python train.py --n_layer=13 --experts_per_token=4 --d_expert=64 --n_empty_slots=20 --init_std_router=0.0183 --n_head=4 --norm="rmsnorm" --rope_base=10000.0 --attn_scale=0.125 --tie_embeddings=false --parallel_block=false --init="uniform" --final_lr_fraction=0.1 --seq_len=1024 --dataset="wikipedia_en"
Below are experts of layer 6 (counted from 0) of a mixture-of-experts language model. Rows are named router (the router's row for the expert), gate (a neuron's input weights, with its number), up (a neuron's input weights, with its number), down (a neuron's output weights, with its number) and show model dimensions 0-255. Each number is 500 + 50 x the weight over its row's rms, rounded and kept within 0 to 999. Numbers have three digits each.
After each expert's rows: "gets" lists some tokens that make up at least twice as much of what it gets as of all text; "comes before" lists some tokens at least twice as common just after its tokens as in all text. This comes from a sample of Wikipedia text that the model never trained on. Tokens count by the router's weight.

# expert 34
router:543477519559384416433500453462481573469445457413495544400399520435576443466647529421524543533528530453487537516507557492482484480511527537429583553494459510556528450536419517551570577503452456526400501474445426515478472519423561550491505414516478524573520486440574443410494483587525494564490491534464477475460501500404464404542513570510554502525587541472508422474511463477475484570487485418499482485399527465591469487498488404479415466499559441547484543516452471550526553460507551493397553482569487532567538480402523546502586558502528511500535458546408484579514443420466492538568549456431515462491499613522502559446469455545510464503472468487567498583557469431572455542495532510507499500481482480536527456578455513448575519389594493571475518488426428417512536484403583
gate0:497467470399563496497530511510549460530332485579526541497524517543504451543536519556485464476470567497457492466470499475410448508503475503471535456437494476493453564485478482443500364482638621454473513486593509442522496500592444424527500568414503510508502597494529620483501505413459618531493550443543467467484551497481517497472506408515514409504461692478507542424549523503553492566415541569510445556549539451519499523470532447534615502469571388462496514521477465562517466453501423414463438460460622481485559469523504549498558458397569583537440460552467501489560464509559533504488476514476485477508542479488510553519531549419553458528564488534464443547491547584499527413490552460475468545500579535547507469443419447561453465538487522481497509488519487530515530488431356
up0:598432493472533544454503495540416513543389479440511453529573517562412540515471499567536507564471427412493578476505465619413462500507512412425451452462465501529548513533428541406539456492513500572406553492504510546553474540494462405431495512494561458480500545563442503406440570522490579475432531539461426569497568473469522507476522485545455597504496531424580381553525556497470489475536528523450448482462562456563530483482499440506480456457543475459499613512497514564526569504529486500456408517544437445536489522508483534465420536425576503524514499571428590502595547481627459434465521499408557524512493527563464381497537531501486528483487516464510552391505409474590450489536483432450424500577534595450510503544403577462583506510539456466562486450490525510496509591518406
down0:572458452500510459527508442458534626487511569555482449526436534480436536472496478560536504444582461489541507483533530594441540569516630492500439485600527540520531485437460513499629465480454538531484526512389575487466494440560509509557581435521582483511457491503517487565461562594525563443508534539560459537567461525438603459662482493547518479570420465560474457411501508507516500561426530447577498473532502443535457537451554469459560462548526448472413416495525483516540514542525544519543567541484414485573438463457495509405513418498528499543433513526490509547504471413466580543504541509512562536508507452470551517473552490611440469407501462569532554436543508478483481430543595620520592505495583442580532504508468529443545436521583559537553492520436493485485381457458570
gets: "5", "6", "7", "0", "4", "3"
comes before: " | ", " |", ")", ".", ",", "% | "

# expert 42
router:521468476508453434459467407583529495554500448509433499460425459481502402471562540438490538458524474485458506439511596503566444563504520559412570552555408418556507453555428571501575530542444489540467488415463464560428514598437574525520546437534549547509494462492531421511577486542526489608422544595457489535395490540482477414583509580575467433516513582453591475473569476413461437581528447464492487450480447511527490500531551537486454491552471496527566469598432430527519519510552519491446575460563479526480524474472514486524571501477538516586493481463386538582464489471471463463536529503484477520538472506565557627440497454521494480506411516403588501525553577460607478554498511505483407492505476559461498497554405500475523475406597424522505524501440424464590512549439539
gate0:557553483523430435480429462502362441519432554492519530467475495452500547511495580546529507513476411449538434447614469466575505434536499425526547472519500529489512544492611473547490481425456536586508478495508519523449476467545408436536529600425546439482548572573507524587513520414504430493539494430440481485520599523422486515523550441553497510485473549485503519546529487521451526492573546554443559465551507566574389497479476500475515497510583482507457514474435514384501584511447457499564476487492443573513496528553436601504544603464491503464528525471431516561628507443562432476545459483493473569416563488580402380410523427478464526527501403513437577409481485456475404444475440462501525500484481403496463479492492542531519546481362468491570420472512539551440470493440518
up0:430503405457510565487437511398440459546462537475560553517552555554483521495513530484553477409415537482538465476503457500505462506489348569561523456549534536428505542472401595482459601543460599630384562457542475551461498492440519535555541553474512417501514453568518527470496505539576497511499493417489537510493583572534425511467523463438472570496533469595469521547484510407496557571583503468490596412476464566505472624545515440524514538447590468478450520483482593448488439513497413548503446567476436496504556439458518498437535470494561519451561432557519519422494560497510494512486535455474551495510485446535475491496558451503539413516528557484546500453479573443477420585454458491555403499530347517549468418530499509465491434467454461536550425511427557535488512595518564
down0:443453527572411643469493521532399548447572469457462524511408482533528412467551442519474532479422493622515548442462492550389483547544485587433396552473477561518571555488556430470505507472448567472415555485442545539495557555522537414493528532581455474568512511522524445556399575562457590491524473523580538489429386595524556527532496483513489494475485484505639583455432443495553497503460416478542527567504517560515601507563407503432518590487501562484463445476535512520531547439510477514495506477503594512541528434550451478599441482517492464489450464480584510500416528549564499523404472506448469437472507491541507536467505526492566647554527571450470378511447489514533579520498489530590469489463546460487520510520514552474477452543490547524487511489483480420460529504522415
gets: ".", "s.", ").", "\".", "a.", "es."
comes before: "\n\n", " The", " He", "\n", " In", " In "

# expert 30
router:489537409461482495466507436492470549553441465415456547412396459479515505472572564520563552513493529446452539396641495501606451508561595589481529492491392562536552464518481481593539515495411495503471560467520437530437511540467473558474458506492547599588441530542542507469556464516556408497440557573486415544540509567436487458473495451518567520436572538453542478413562415484458463548452502486532449413384534496550443526510481433459476412593588423460492521484498507582491496438559448472447526460504416432520571436445540524584588611462507537496565456472462539575493493527428412512555507525397462450481480599602497530487472505452546422454524527496506581500557513461508479482481509437537436475502485530462479442505532508454509460459522505521504461467497488451611479525474558
gate9:456451425480507507509595570475381474470516492486493445479524460499487468481466537576475380517495492508445566497423572533501567455441421478607531449626482474521552510447461524538447395541379430530525465509546531508487533523520541509421547577486500554506500552498466545511439479545527466549483384520510588497513443498527498477489608515550539478541476535469490412500519408576583551513489513551451548550465476523426475537462541327511525528476579477379489488501348500535517445546546461540460480553440425530481456466439504489523499465449467478491526450513513514458509455490522549440543601498462505443519527507486501428590477539502600598525499470547392520536510455555526489500407491489530436522549567524514445400503563408567439435459480548466540420461480520574564465481499618
up9:543426561533502518480497545527406505601539575459514408535529402495448555482538458547499453500531478463495554436486589584471549464464411418494464468427549500534513514556531474518586523562497479411514506515524517523495586535537486543473493518534460521479466498472526477551504490481588559505454484558517525454426539439511516455541551455599461586459371605517479433483508514532555513487522509453529532545457460515506434567455532496488529414464490457474538561556487508520545542484511446463561430538475489459448518657514470483553531498467532425458480509508378402504453503483545524417489559553458630483522437442435447506531477475390585443418540466364544389477463474436610511534477463493413568467512475465554520490548526454575493484437472589573525508547445452597442521508515375
down9:449511504533492375557508499503502565506599544560493511498506430586512490506459579498524507532505514564478493574445440511488440554521460608510480553575472532482455580467479511475520400436539507558555403449494534568486455481509562531545514419429530467416542552506473539524471494497472467570528499507510570479534503608500497421521425578442496489541400555422483520507479422490376528472563484508501556524464496566490569499469426572458501491481471473513425549496526445424485481421473477417571483538537496540475538482430479477589450407511429461501577499406590485573488546522475502489457455496463396571508411535608505503450491460527513439467572444574641533485442475396504448560482526487393511498479484538475470503558514454438599438474580506469512467520562617473387473516589432
gets: ".", " | ", "|  |", ") | ", ",", "| "
comes before: "0", "1", "3", "7", "2", "6"

# expert 9
router:508479520562423418485558425507447555489371526430460499386450538505504462441531535465494540456552486363478531446470480527507470515535514543391508502536493493531561451574458536515528561515436476512451475477422460577463508543444534506476501365537553529516531465486514427417507485577536484560446530531518508508463543592444508425576549511534475514511528489417566387442530479399428402572540428425426476450491527460552483499485531499463427466539536431512548561524484401495511569466503546486485499516514452493493493484476571545526564513528613567549583415579368513595522418431431523503555560523448539496459436505576485487532492405518479401447464405431497479500544537464604504552526548479488434522429471493490545544579444500460550540432527511513444483410459505485544560559469522
gate8:480526573480614445482554412410532447510501510534529601384490448575436493505495509487567407362522538456502534409560596475456455568589465531514485474609471545589515521499412442471567518415568567415440571493460562561451439586511526531452520399543504500578551554483401442458474428523426521489572460551442466469520441567591513540459441505502477571498493553510518533499559450333439472478485546496494519464551543437518502508521564571479442453508496533493590480502560513496482565470515501505508534498587590506494474489527507549484501494503591501478423512590548554527530428486393456433431545493512474471502567491471457494496468520535471504456511462468487537467501401512459461522527478559417540496533502470482425537562525487448453490535571514557432535469422442407448511560548462
up8:506515486552457460540527580485455524484458531605435459452504478517460538473565569446529532559544467537564510450451499496553570519507527460590484524473584472441407576541465546487405396483538598484530480474516397531544533521484481560559452510525553560477591538462558508550489430486491525483555424606454469469551523511585592436505450468396436493556533486436533476505584470503553479548421517455504510664464513466516580488531496492595468432437507550510518564556468432418489631555565384546514495485420485506488473507527492602520490482383453436480496491426458409481532538420541534483556490456571488467495468525529444582511540483528471615476549467519500537470472483576495569493407493586460539494498583441534576482454545460455516499516447503533539471478537510450578549383539481
down8:537486515485503477448543487523579483394452514453551466555551540606526429553531523491526667561597447516476470449467501473548519472455489557449456428560481445474444480473599555510502436499499552538617473535506507500458495394553504514561474491478490524432587392490509407460466582524470464500468497494497533506531578532561528547546498490492440584551598517414518521522554419525322496566506500452466545465451544481520575463339469456541426502428490504553464542488486468452580513502466465510517444606496460576532568531511493511466510319543501487506462452424450508569445493488464543559571510460557475582470509482538454453520538522500447542566506497464473566535519516473457450539361511528434492507493514443531574495468486489506543577500490518552447450510503597540511509402522487
gets: "0", "10", "12", "15", "11", "20"
comes before: " | ", ".", ", ", " |", "–", "th"

# expert 70
router:478501416534403455474485418491500477519415483421446493386467500433491474471508559511571517465454507390491499474542555429449405534530482503364491539532500506530597424566417537511531508525448410481449475419425485516486526570438600518445568506545502536511523507487586479507576473546552481511447537538423491502449527462475470477556562563559536501467509489460487407480567468447461520521574381475432423535460479489528416496511561464466481502541541414533550531524492490561492561499538536478512553509480504448514588488449532614529537514491480579546580490500434572556473445482519530557553603556403490424457491541560471506537410419532518467448467512493514512512481577494533464516487523419553383511467460522453443493551390500391554531366518424533497520369493462460539447531443560
gate0:519516543545484501450516470479448471495537588450485522515384491477464541508520489453559468478537446517463424488424511567556527478463516501432464511562470581472490468561513500357437467482577617579495405588482591528486517518493489565490452498543616479542466502499520488431553528393472486438461579583447475407576480556478490541572497469519509544529522542443489385397433450565476537495509526533455486433509591526476460461538517541507475415516496496500487638453579572478527507459494562522427514479480510498556483547541471567524472555421440525495527504464426479508499421477508525487473394605562371468424499435557483454497413529535385458465559414391453570521537569394500505519497470554540516517512521477500557519594468558567546537502482496572528546466420470503462439494547578
up0:541517420500468479462504517515529480535407495483540507447485444544526507520479461551449524470473486400473520454426452550517498531558443505535489529488492518576555493454481474574495572476483455448503567575405472560463501468403582488510565436541498582593559449497497468540515556567511464522535339418472557576561492555447531458435460517536430564451569506495523525516567572504469494531514598487512449457549519492512573545469492486420522500581617416454551458529489540446509518481507565432456475532578467540524438402470539427426547407623573450471498453479480489515582586489445487425445574424438505594548481372475491506499538537466492417409485565454567484572480462484450538563462537411496579498508511530546523531469564500487384472535560515501498453484486567559447492627514438
down0:510531588467559521457545522505501407582555473498486520404499488468533528572494460552460444411395509516528527431519573618458488508533590519504480465467506438515540459531477423491573419484620459422483512516432526512451474521423463498416471501429597516538534500420449549492414524493573545446461511539533494505494440544530537506528490393536490532517531561521588422563505476418595532480532405543465479453451429533529493468457484625548627444505509444431501544500508447489509521501448465536437551411467436520463519455486554488434473552475541521439486499517440549458521427567566469481459509556496545604586452468475452452494501481484532476457504432446492517549489568499471488429504475470504383529430530584461568435478558496450407582528477537541482407577438384457579479439571446
gets: " ", " | ", " in ", ", ", " |  | ", " of "
comes before: "1", "2", "3", "4", "0", "6"

# expert 13
router:524572482430495421410460496521463627513453515433483535403420495485477462431554521499464542449521558457470506442533501490538447581507542567397564526492469535501509482533502491532582514474453482515523562557542434490469575454425504577450478520510508519567491483478545516415481436513572455517436528498567431531507562462444535427499589509513500526449502541556505524436541390408417419579440524415477435389385478508466432530555523465484459458527544457594471564471497476558546623453524499417425563438558521442543588453495575579589535565512492493556542442492476554574528515418473439532592537488400449515456414576580476573533505496456540460484468459485509534524518474483489488517511587462526477535387458531499559454534517455492584580521509507466455500447434407426483473463499472
gate0:447493539455568408483434476474487540486475531508592500575469530532459427491584509559457501421551488513448519481499518520419438493451523465390430511512552519527445462569475510443552422425602516615498542541504484531550583458443469539481458538482477530459426463403519520447484538548443511443408527507568496489456577516476463535492532542428353402500487498537529504466472573495414484559434465504428608577416606492445436518585518572554435498477486413511521451469549406526481536461488499508438495473598508500493585419488464512536483543508560505503467479580484514553550498554473445536514557492461447437547421502534404512521529420468482504569531553451441436439465501525529533482597547469554555482391560494472486432490418448509550564490532438409401475513534460444418546500459417
up0:499515499448472536542463451485426387552511490502454445425470470470522567549521529501443495573385429579504474540632422510568452500473513521539682405442544474446413462434551578531553491574390492545529490493539509432477559518554538560493494560455496457544460494459496530524565440480522432455502477445512482542570423472570468514458538476479490527511466555476428522457520433550485593448449528534475501417460421417456508519455425453488521454573408547491520443492498506436535482536503485446494634476564567522483413508416509445493479611494545469518525479531461474516638444470472558486509470500497564579536441496478534512438466462457499561450506474511531487484568502389481449538467440492490516459400439464434539412467496487550554503470556445576563454546484513463593451395464545
down0:513458539539521507613561487612552494524475592597505439487515489542451504495460547604535545462494636571515581461472484486453535470446443527503506539484474443592378489470430471514525468587487435483567453630541471469463599492509501526450511567601448476544483474564502418503489499422514473414485470556439554523516544395541511525443533376388472485397452538554487540479501439535387466449513455500556430441451571545447485445532530505550405482557510497516492481489491520470465572508531480517556483494404445431554513424455458485518567517452614451513502592442519539529507534519494466552566509458436453505488591525420484413462502499473510480449418515486537492526486419475494561497522535480491480489544560412448527417476523545535471499425408502504431417547478502378499507510470467
gets: "\n", " | ", "′", "°", " |", ")"
comes before: "′", " | ", "\n", "″N ", " |", "″"

# expert 17
router:577556461504468452421458363578507568535483488396513574386338432410550484486555540459519545469557645443562494501507459555544411586515583569447555503500445521592526525542445537518541554526430484521444546465496471510479502589464556544455479430581475539539528516499525451461550413572536469542477494530443470498468570467458487482509513587519582437505504577520491487463483518476425469489510508488498433508472444489528458494520541429489419487507515478559489504492528496526492451506466527414436500424533546443455508502408544456531579556522479533579470454569451500587458506517493446483630499488453482497508498561520497514504444413538519469480460445464491548523574491497451461542570553412554480493408563548456478424545464497445563516362592517548398502469434407454554512458453520
gate0:505496396474398445509555591444474512507464503545561496423398485511505476551598547489515536484542521584480418393566468553460424461377564541551419525431566520534589565441517531483537463522397588516489524485509495557488492525515480444529533533454471411555438588468520554504467487473476439535487475457465461515489607486500575376541536469524510571550521581530538509451506578534453518494467478425524608582438466543514436487561605429527455512401462472527465464417513531567498452538467477521480520515586561504473460493459412527522494468512486537528513496425441510504435555527511534448479563433549446464599563536441385422515442360495485509513486505477421527518516507461474451457523483446614535496526537383470561533406493467511417552450460534485430484495463501470533479551494487
up0:416385497550516514569484401452519452465530536505423488463613522502480546520508432523498553626562470422491555588494523490379590555572461567396486480533359547556553519600483515446530420480508378523459483454486589484556505495519481529444472474513482464491529393527590436451560568574457565423511468472478550421648468493540435480502484508495487461493541451509542456594535511481487478490570485537513621581478521470441584541527431522531511472525545474578489499529466505469522502512542537517513466548443500431501483520451558560495443412490584493497459587550533507469445506469422526542442466480449548534409476564531503509497527542547489452510438535572490490451514428429493553488490599547456431490475526549503458559617545508482568515553609530549493484482538587492482497462521472
down0:448478542556618448533487604474455476492542503499482468522579572568559489531500526487516536517458568536455513517460458553563494471481477453500437574456522534601450559432485517517511556458547505541528544515601439485530539500572425372544505473491399436425489372452455534532496446551456492455491418527493582528454551495449525571522506541509454525513572463506437495543530534496449514477539489420492454459502561478560602447481387560461480522447592492487540542526502567473423593507443517532532537549458485516426487541481572452433511353447485597480495539512550514484575469491483578515555478486539449467559505473478454414500601439503499545471506516544588370547473531532521565544483429502587479581444410440548456523460545508524513480442650591533526567477467522464421507503590479
gets: " | ", " |", ") | ", "; ", " |  |", "% | "
comes before: "0", "\n", "1", "2", "3", "4"

# expert 61
router:516556434529447538466477412579485517510529446401426600497475450426577534498561572464566559471566557463424474505483493452566511562533531516467515500588422506547520480556475521559476573503399455479475491446413414560449534603448574545513476398575567541566498425477511469453538456568557469552451522579453493514499532479456455453520559561529459478502581534512514437494554500470467478533510497508409423483434514465480448555515521513524461451570511497475530562518479503555559507546555526488480622490537446429503502434444539469596498556598532511467511447553495529580580505413395457416528559525413491488473409517528571461421454453462508440457534493461525494538639525458601498594540588445553434502473473510444538511600476517451534570431542477517462503463488420438497506562439522
gate8:573510512526396530538562580628472434592543515423497549482566555427424404507480487550544456565479448483439555567556590493491488411548521556550519587438523572431494419511439499585512508628454450453501468479435537488470473494524491547528521494430584513543519517488534561509446524523539501480543511469407501452467567471463464524589506429509487456480481566479486476498511540577521459552465445601545608550520550464617466513518472432508590516462539442490531455561545523496533575443442463562550450546385525591515431540518464471409580524571506485493497517523527468448484472437494534490460452490583553433480442566483469456447552376476588536494421427503471543434417533467492416389494439533521514562528559528479488491418458508522532480479455515468531428555454462525477547445442535
up8:547469494433497457540546532535603557534521527421517496524496480410525457501457544532482504536513499525519525513490518538503536485440551523495463562443422518429540423564486440487529492511398527426486539349403475500477552559554476440500447570427486472548438467481646518473430515486535467426493506417558564513484442486446471516590504502541523455511429581476462543498400542574586418567512513547475473549418513487563545493445472529538478485519564441464501481572479534428527456523524482466539564530443534500536526557396446502453410460492515493523504424509538516493477493590388538503498466510419514475456416504559509584477385450500612572514543389506501454563400444364559494445532469552452534589451504590461540500502537393578488494526472511543534470541473388534422532494495554
down8:553436566478461518509481609453579475541497575519515437444487469519472564485427392462500485472541508505541500479483391532468587456440505487599513523456427539551512531507592499493413457470455470445497462452496452506467466539578508538575530450538522414472500480532410544524488492459539495518476483564454633479549486514507472532505530457545497579448555535434580538550476466517540481496491527541439540502523500535511488524508467563483503574563487464582563510474503487502466514540556535419546504458544486422513444544509359566519487594530596403452477550466535463484522638462486505540403517369490483442442630438406584395523563571482471434480521498399459494541437569512578559447515547493459559474516381610474439542536473459440510476520532470569492492468432484462401498486527438
gets: "\n\n", "\n", "-", "- ", "| ", " ("
comes before: "The", "==", "-", "===", "|", "2"

# expert 32
router:509544493509388475497551443548420564549506420427482520507442476542558406456624529464515544471510456459473481476527549444483501512512488537415500520488508438500621521551461501582496488490422401558487459472450468571498512465401648527525521445610543557497480494507549535460587520512521393503437514553494418514382592477463458440537590577510471460463524561431539469474621444462428424538534444468388481418515477553569471512549577495490430433531482455460461571585527490565528591431564507492461558461602495506506554496410507468543539540505499529488495457570505565495501493498413421510536587519423434476485468516569508520478483452482507446468462464433520492528529476439544439565498579504534422486504511543427476553502464514498569483444529424497452512471520508406472529550392501
gate8:422589486565433539557517449519585525588475514603501544465556487452496533527582545513552446486399442505551438449544537593457506568597455431566493481505516476542495499472444458457452465532514548517516490446528544541413446563537431441504554506497555537497532554508462558527453581463508544530529465473485579564567519444490569514456418428498541501628528617470562514454469486556515589470463521604419454565454462471549511572537459432545487411450546481465500517495484493581381419483578404560516346549514533422545444565489453446555548456355497542497526502463526579500451493538525518436521553535509516516505491479496472526462576493566502508549493573465472484511534503443530358518418505446468496425548513439505521470506386489476458516449501444514563482467436546547486481539516478
up8:596511628480490426478562494564426462604513528495407561500494536525476414451498433453462545518531501506455385580541490474457502473543488526497457514398499433445500456534569522583446445494438466456538492492527544460598567396516599472515478576543531490534484468474570453450525502470470451424504523507532495379458456451551445461489534509503471562469513512445413476490520499455511512483478489485511463503538527510446411475418442593461582525504468513476517524598508517489525558491518552496393633480496593571488500567500538539484448476537445456564462533561514513432468439492473546606483563501469459494596471395483521523520443404473465548511544452525480517497514497595630451447496448562450587549486554486448470542589481573593545504404437477500528553543592526456513434512391479
down8:436455452529474494406418380508504473475420452541414478492552422510481488547418570480403527471455596459498488478485526492572538488500421464507418421567496531427427486468589439492474531500515596512536512423402502507491449510491490475525489481447423430519524472512522483430569572521459533506499487431475500544513392516503618500553400494428481500494487479518510526424525605548458432476526459457484509447595514486499519495475506475445566493544451593521468338436454556472377524508478511611643573474500537526451436509463457424458524441515512470504529424463464473518545451422481483484534483566535443417506515520512582542429498588436489447572599552519536563493471412497513410568475487500398521459480544552505404510506510474520506515514493490468544510432498416508574500504504586
gets: "\n", "\n\n", ":", " =", "008", "010"
comes before: "-", "| ", "|", "- ", "- M", "  -"

# expert 73
router:477476438518394487434519416463419528547512542466495481462427477453532444431534519460600507527589519445422529432477563492488495577477534451430518512528476466497641543476432491551513492541424456471407528475537480505489505505420536514486507449544541533508517458473609454445537469518552469513405546538482456513490563566529458433497554519551536531431510515503542480438546464468484450535486464471471494474452443491548468556518507434469445461527572441524531533549402547582549602469575515401454587458569473456497586514414550496559487518524523541540530409528441513556521498476482394517544574541438488442464393556607510586486457473467524464412447435501440475465540485422515527569491526370596471488462458533440531442468479456506483596431504474464534411458447427387531591580450560
gate0:512455367492529533490504584560440456549493463542550428449466583410529525509509494534522513424401563419501483519437479419503518560519521520523535468389509533460497462444580516473469511479566492511518550518479467442596449432484495510529538438508514500460439489596508502447572535576513457533487548525451459521510461499510450541595457546542472446440616474560440501509597559516491542438427461504441523545444555556534558522485526393567477561491404568486530508476513549498627555490595463526480406458556491479461446481506540503489459558570439487609556528506449568565484576422443557505498564512537465412495508508540527400481595418518482459376444580488461523474515448456496465550423532508479520516493421438494383439549432461489433463379535458531507452492575493584552464519489503
up0:391515517481517522519506505519444409614527507546527443475489564508540497515443455521624456460451564449545533443460494474561538538497477517500481426468546459385564590531550454542468454542475565475462517490437469443496440508456551487563486531439503518459462508549511595564524505537467449511387487519569514479481500506622504441619497538574518365485497498520504482484571477536572601486449472501509610569454538565563551558442477504501547585457456567498476421492475519546538399536592549491523531458466431482441460578447521577523515513577438475535539607464395517532507516417567556482547503449535552426502548433419528421481456556474491478450460606531492450426459477568508476495482481489628457443540508470436417514502455540398407519456515476496500426561494514503553487500457568
down0:498511494429497498443451565489548503538507540482534520445593481407542472485474436513490401465538551484498508469503527466556402471598474429447558536546513447551465470485562493497507451470546474392577506500448420484458485488488489445465484498406508500550458502488613520447423504453442556508475474506513423521480519542606614467467458507487522486503490521362453487454448550462577629489485572536540456446439418431514507382480491438510433491432481526396486512531568515527590419519555470583563573449498441533485486409560488575510533426522472440412526546447435524515492462498546446469517608396530410533508549550603536482535474573571532520513377421513531458473512566569438456409483429492535493478450454466516550466532405499554545544578469505563529513559505521503481521457476576
gets: "\"", ")", " rec", ".", "°", " ass"
comes before: ")", "1", ") |", ") | ", "2", "),"

# expert 55
router:540527476423476458406552506545386582535518435445400506491416504530549425407487493485517535524525454353466502460575484530529401504527514587441564565492481433464522489507477576554509501507403476569468492480454502553516572455413606535526515499542516609541546435568507483503582484500508394475365527517502461474484527528411429452456556499541508522414546503450492474511573482496416390519572479440428480451513472501531481509575479509436477485535520453552525486578447519572571597466526522393397551429574478476491506526448567573592482496589557559544489476574508569512519536491436412527545552490425472525454409528580508561474443454467518491512436508436545559556525539471556470582493513427580480532460513567491507503529463465502580531420520481485495507451546501464481496544453509
gate8:479513509480529467469516517520493613542479448579431530438479497548576431498524494467515477469448556489541538458591513578546523571463458529447567439470506537640506571537504533513573579480431598545490526500531527456487481455492539502591486524491417469449474382371516473498586496466473486525459554519516446472581418551497518490476537572469567491428564541483461483530582579458505416575486539464464478456504522526477444460418558546561459512529497587482534419456510580494600429507522480503506591530522558497521556492439480550528529602538455494515500502467465542562530563465481528529510566573464409484478519544541526467493506542519496462566509586392557586497532358556493392494490456482506466531552470465424472498507510551551641435585506471557458550610519528452495445632453559
up8:468500490512492440473477604483562580488434488488466446521402515510438470559556521514524422512480551436481508474559551492564501480449444436534505433432507515510460602499509598526468482414537501618461476475661433519504499477498413490490505486508467491544550570521510467450587503342470438498535524521480486460533456505454479503566473543591536601494499537515521554501462610525439463422540502538543418401549513523561527458443510437550481486525541463556569455443482526452550475518562453528506432544613507510500567520525584641447469569588419483432491587486439472531542578482535497553488500523564483581474573553511471533475583551494503631535466634496476503539472473567449443567556506518503576524454524490475401493493544466484575447557443585493476428533517477546458481478503479
down8:586540414463502466591532466498476555498472575513529501475441574450440472540430460440555557497479463497409551477571486532483454582467533394484397584478470562478596463637525505481502516502468474511546562481526461492563441505542552420433525526544545468496568483503544495512467530489455600530447526510473631514457510471495502550457453479449471416594497566480453415412489443519461509505455465523535455482550475457476514499438614513446516482442469524555413510480558454460493490494538476606567614499411533572430486464470582361460491572511491504460584498439543477446542512423517453452492662502525517435600497540503575520453454473513464471472507498507513414437478453552494392504511430461497437492417456459533491525580528573504464556579516510527488516553599543475486481550525433
gets: "-", "\n", "\"", " (", " re", ":"
comes before: "-", ":", "\n", "=", ": ", "1"

# expert 68
router:545481470486463419410540492547428536536524443449437514488369498442496436412522510499494585504542554482463459520507532468545481434468524558422567522496403456477558453548506493582571571498458436521466588550529419510459537449477568537564454503520512595500550418450512468509524458565579426487435479528521477504440488471395506459524514545527532496474494625425475450471586447370471422480500455445539437425419491518524411507504502481447429469505499495477514483549425517532548557498547447487471577501528488457509566494428596517541519571529526503549549486543428582533548485447423426559524553517415390535503420515547507549534434516478514489508428486412569560573616557548505560497513579431497455536434522545437494479593463468490554543450529504491464542447492369425552496551431505
gate0:503512518491473645470570369514460451517514393392482538495454454549442506560478513502469530606519507466423485533455562400529491528464629458441558437558500429508503477568487414487526370545479427474477491459438593524393594489498585574521503458516502466575554465459492413563494472579417562563409527505478484580515542553477464546498560507481484543467502510433506418540620448503463506498488432480471556539512462476497466504509477517443417491500497508459478512530592556534569519487466499570492591482522505415474609510518500476456504485490484453474497483484599473515498464481499487459471557500519504505385496373494473541516414477488492478434529461500518489493400578384478586472555518464440377521527606536418494434525479437524482460535518443510499484475473435435512561511490428
up0:540461564590520409513506603421502514491564471541549484474502562472484530451470490453472522460513461511568526487534539543486460509564436680485421596443491525489432517470464540499401484469523525462533507464575362469628413529489485435515470501400425409471415585484590432527607590545491526457496478435415475459505494474479467555517443484569537519453453455500453482455595513494611527536493454467501390555535506551530496403539508419500533537491595553551558468526487443454425469588492433507510476465445532583527431473491507497487457475489498515519450607515509579522470523455545563532518415498583493427492530482481513491459515515534605533420574435470492488491571465560519438532521503521576605470537547477460476497406525622486541465476511546444548469499483508477527513546465520
down0:487496392591539560526444497616436560470486576552467561419442516525541470398485439497392533550480408526422485448484521446482387562507538530482505578450555535628465473521388425541546389595569502518632544430449492580562467403432587429482445482458433607527519524455546458501533507546499443566528568479518562568463496441514503514549516475484505461467492496581497558477448516530480572478465442506489546552490554529481528472448529512502486548548521515583473561563518396444490481498436530560411478483513428549627460509457496516493541459515497489577532536488535463468530424506524488474451445534533553482555486555562494576496541525504486478464475457531506513509490471423535389529524544484570546522475404478441453563537479542484516533498477435454477352528578488533503451476564488
gets: "===", "==", " |", " ==", "====", ":"
comes before: "\n", "\n\n", "=", "-", "- •", "F"